Below are experts of layer 6 (counted from 0) of a mixture-of-experts language model. Rows are named router (the router's row for the expert), gate (a neuron's input weights, with its number), up (a neuron's input weights, with its number) and show model dimensions 160-319. Each number is 200 + 30 x the weight over its row's rms, rounded and kept within 0 to 999.
Before each expert's rows: "mostly gets" lists some tokens that are sent to it at least half of the time; "comes after" lists some tokens at least twice as common just before its tokens as in all text. This comes from a sample of Wikipedia text that the model never trained on. Tokens count by the router's weight.

# expert 2
mostly gets: "016", "019", "020", "017", "018", "025"
comes after: "1", "2", " (age ", "7", " (aged ", "75"
router,181,154,193,139,225,211,214,181,139,209,200,268,175,207,229,176,137,206,108,203,201,218,224,203,228,218,193,210,230,176,215,233,192,176,230,186,207,216,240,201,196,179,168,219,120,206,154,198,163,173,198,165,216,149,183,237,197,246,266,216,200,221,231,211,196,240,199,181,218,213,187,196,165,227,242,128,170,232,240,200,164,165,220,223,223,193,170,220,212,177,228,176,186,199,190,182,186,184,195,215,188,232,216,178,162,210,245,192,221,177,226,187,182,184,207,143,189,164,135,188,219,173,260,189,157,163,191,174,265,174,206,173,189,248,189,188,250,197,219,208,209,156,242,186,228,205,259,174,197,198,200,226,203,192,277,199,227,173,257,161
gate0,197,244,244,175,251,213,177,186,187,136,128,202,239,227,192,163,129,236,212,234,181,184,237,215,234,222,219,214,193,217,230,226,196,204,198,197,207,149,238,198,168,225,213,165,161,238,189,189,216,267,245,184,191,179,216,204,140,237,205,227,174,239,209,207,193,185,206,248,166,186,210,182,183,196,231,174,187,173,190,235,222,179,183,191,199,172,195,193,248,150,248,228,139,185,189,208,199,271,196,233,181,165,196,213,177,171,185,170,211,184,183,205,222,172,163,159,184,220,241,127,207,223,280,217,262,176,174,189,194,212,198,143,212,239,199,248,164,186,207,219,225,237,216,200,249,190,208,171,235,196,228,163,180,211,274,205,236,229,240,205
up0,190,198,235,168,187,203,194,189,165,177,203,226,155,205,215,133,184,251,225,242,175,210,206,214,180,222,208,206,191,169,152,193,188,244,183,239,195,174,239,226,211,213,224,222,136,248,146,184,192,196,180,212,171,215,247,219,219,224,233,231,158,200,204,200,217,262,242,184,181,169,213,198,155,222,178,196,184,193,182,189,215,170,224,200,171,186,215,199,211,188,188,183,194,135,219,195,204,233,195,231,202,191,209,254,199,198,178,182,252,173,203,190,168,174,281,235,188,201,208,212,222,214,227,151,239,218,258,183,194,174,227,169,203,180,204,222,221,177,170,272,200,228,178,206,222,207,183,160,175,216,204,205,228,200,218,217,266,211,216,202

# expert 13
mostly gets: " three", " four", " five", " two", " six", " several"
comes after: " | ", " ", "| ", "–", "; ", ":"
router,200,182,248,229,189,147,207,228,145,197,186,190,214,184,200,174,203,225,194,269,201,192,175,190,198,168,148,202,211,228,218,175,252,136,196,224,178,191,226,185,227,211,206,178,191,187,186,187,197,264,213,222,209,189,165,185,195,207,179,195,152,166,183,181,228,163,211,201,185,164,185,187,183,246,213,225,196,201,309,164,172,226,219,188,228,259,163,195,177,185,180,165,231,193,177,180,175,164,226,195,221,220,201,198,179,204,216,232,212,176,164,228,233,196,225,258,205,167,255,142,185,193,194,148,155,207,184,247,209,189,166,235,240,193,213,231,239,206,225,156,281,194,179,199,193,252,203,218,209,225,230,188,209,222,237,201,266,211,197,178
gate0,179,168,240,238,193,162,198,185,209,204,186,169,192,214,254,220,181,143,168,214,194,231,236,249,215,237,206,289,170,214,207,244,229,188,188,209,188,173,220,211,228,202,164,143,222,211,209,233,200,221,192,198,229,205,191,161,208,215,181,254,158,159,224,171,217,182,223,245,172,240,165,213,144,203,161,215,197,175,259,159,225,176,204,199,196,192,232,257,229,226,205,187,232,169,163,178,174,177,182,229,191,206,164,162,256,191,232,174,119,229,170,209,228,190,161,186,160,207,170,237,247,238,224,195,182,205,188,209,198,239,215,232,219,233,183,240,204,87,227,192,208,150,210,199,232,220,145,168,191,255,217,149,169,201,219,246,213,197,170,165
up0,215,235,181,226,173,150,227,233,202,228,181,164,216,212,207,204,237,207,195,180,118,219,202,221,200,211,169,148,233,218,239,238,201,224,205,188,204,190,206,184,162,238,251,205,184,197,195,190,203,173,228,161,156,234,228,201,170,230,197,198,221,164,220,211,226,224,196,212,192,216,183,194,226,209,203,169,235,193,193,204,134,206,204,173,226,214,184,208,216,194,196,227,210,237,192,193,200,237,170,202,249,247,225,195,180,224,193,259,183,176,229,177,180,179,192,266,193,206,207,190,192,168,185,225,203,126,247,171,196,122,191,173,175,179,213,214,227,183,172,217,120,199,146,179,128,227,235,246,237,142,212,165,229,214,219,150,202,201,241,240

# expert 15
mostly gets: " G", " g", "\n", " (F", ": F", "- G"
comes after: " |", ")", ".", " |  |", "==", "==="
router,172,164,214,238,206,200,260,155,223,226,174,237,132,214,190,197,177,147,172,188,183,178,199,209,144,205,214,201,167,169,186,153,261,215,224,204,261,173,239,186,242,152,175,210,181,246,144,248,198,198,184,188,161,229,136,196,256,182,225,216,187,207,201,248,181,189,197,198,208,162,188,237,187,173,203,154,217,183,215,194,187,206,211,239,221,215,233,191,131,241,226,198,162,249,220,225,239,216,221,153,278,232,210,238,211,201,202,264,188,233,210,148,205,246,163,191,244,173,153,222,167,224,184,184,163,186,168,268,205,168,144,178,205,227,227,184,228,232,221,207,174,217,178,168,171,148,169,173,169,222,189,262,200,166,239,209,216,208,168,197
gate0,222,194,236,209,164,243,231,191,181,155,219,241,226,207,157,204,225,169,246,201,231,158,198,179,230,156,248,139,243,196,218,217,198,244,139,248,184,218,192,165,143,214,164,180,185,238,201,157,204,186,190,212,192,216,257,159,167,201,179,169,177,181,153,216,199,239,246,196,195,211,139,223,182,247,187,166,156,203,223,235,182,222,154,223,196,218,193,209,190,222,226,189,284,205,242,147,186,192,167,208,195,274,175,188,166,171,254,209,150,198,220,244,239,129,219,210,222,206,177,170,165,227,251,230,232,171,207,213,222,242,184,214,250,157,216,216,179,202,176,180,151,218,190,209,199,222,142,172,207,179,221,219,187,182,221,100,161,201,194,207
up0,179,213,137,216,200,229,212,215,227,241,217,187,178,141,182,180,199,181,231,200,206,185,202,177,160,208,209,181,166,141,208,190,169,182,199,259,153,203,174,206,252,235,257,172,177,188,244,238,195,160,192,173,206,198,269,204,215,183,268,235,197,216,201,155,200,222,220,231,262,216,174,190,218,266,165,232,204,180,181,228,194,190,227,228,196,182,182,224,264,214,203,125,169,249,238,189,230,124,144,171,142,217,206,220,209,182,182,199,166,185,221,187,238,226,181,187,167,156,180,264,234,221,218,221,148,190,186,227,195,204,170,245,214,211,192,235,211,208,186,174,222,204,151,200,170,201,179,211,222,252,184,201,239,202,151,225,173,175,231,244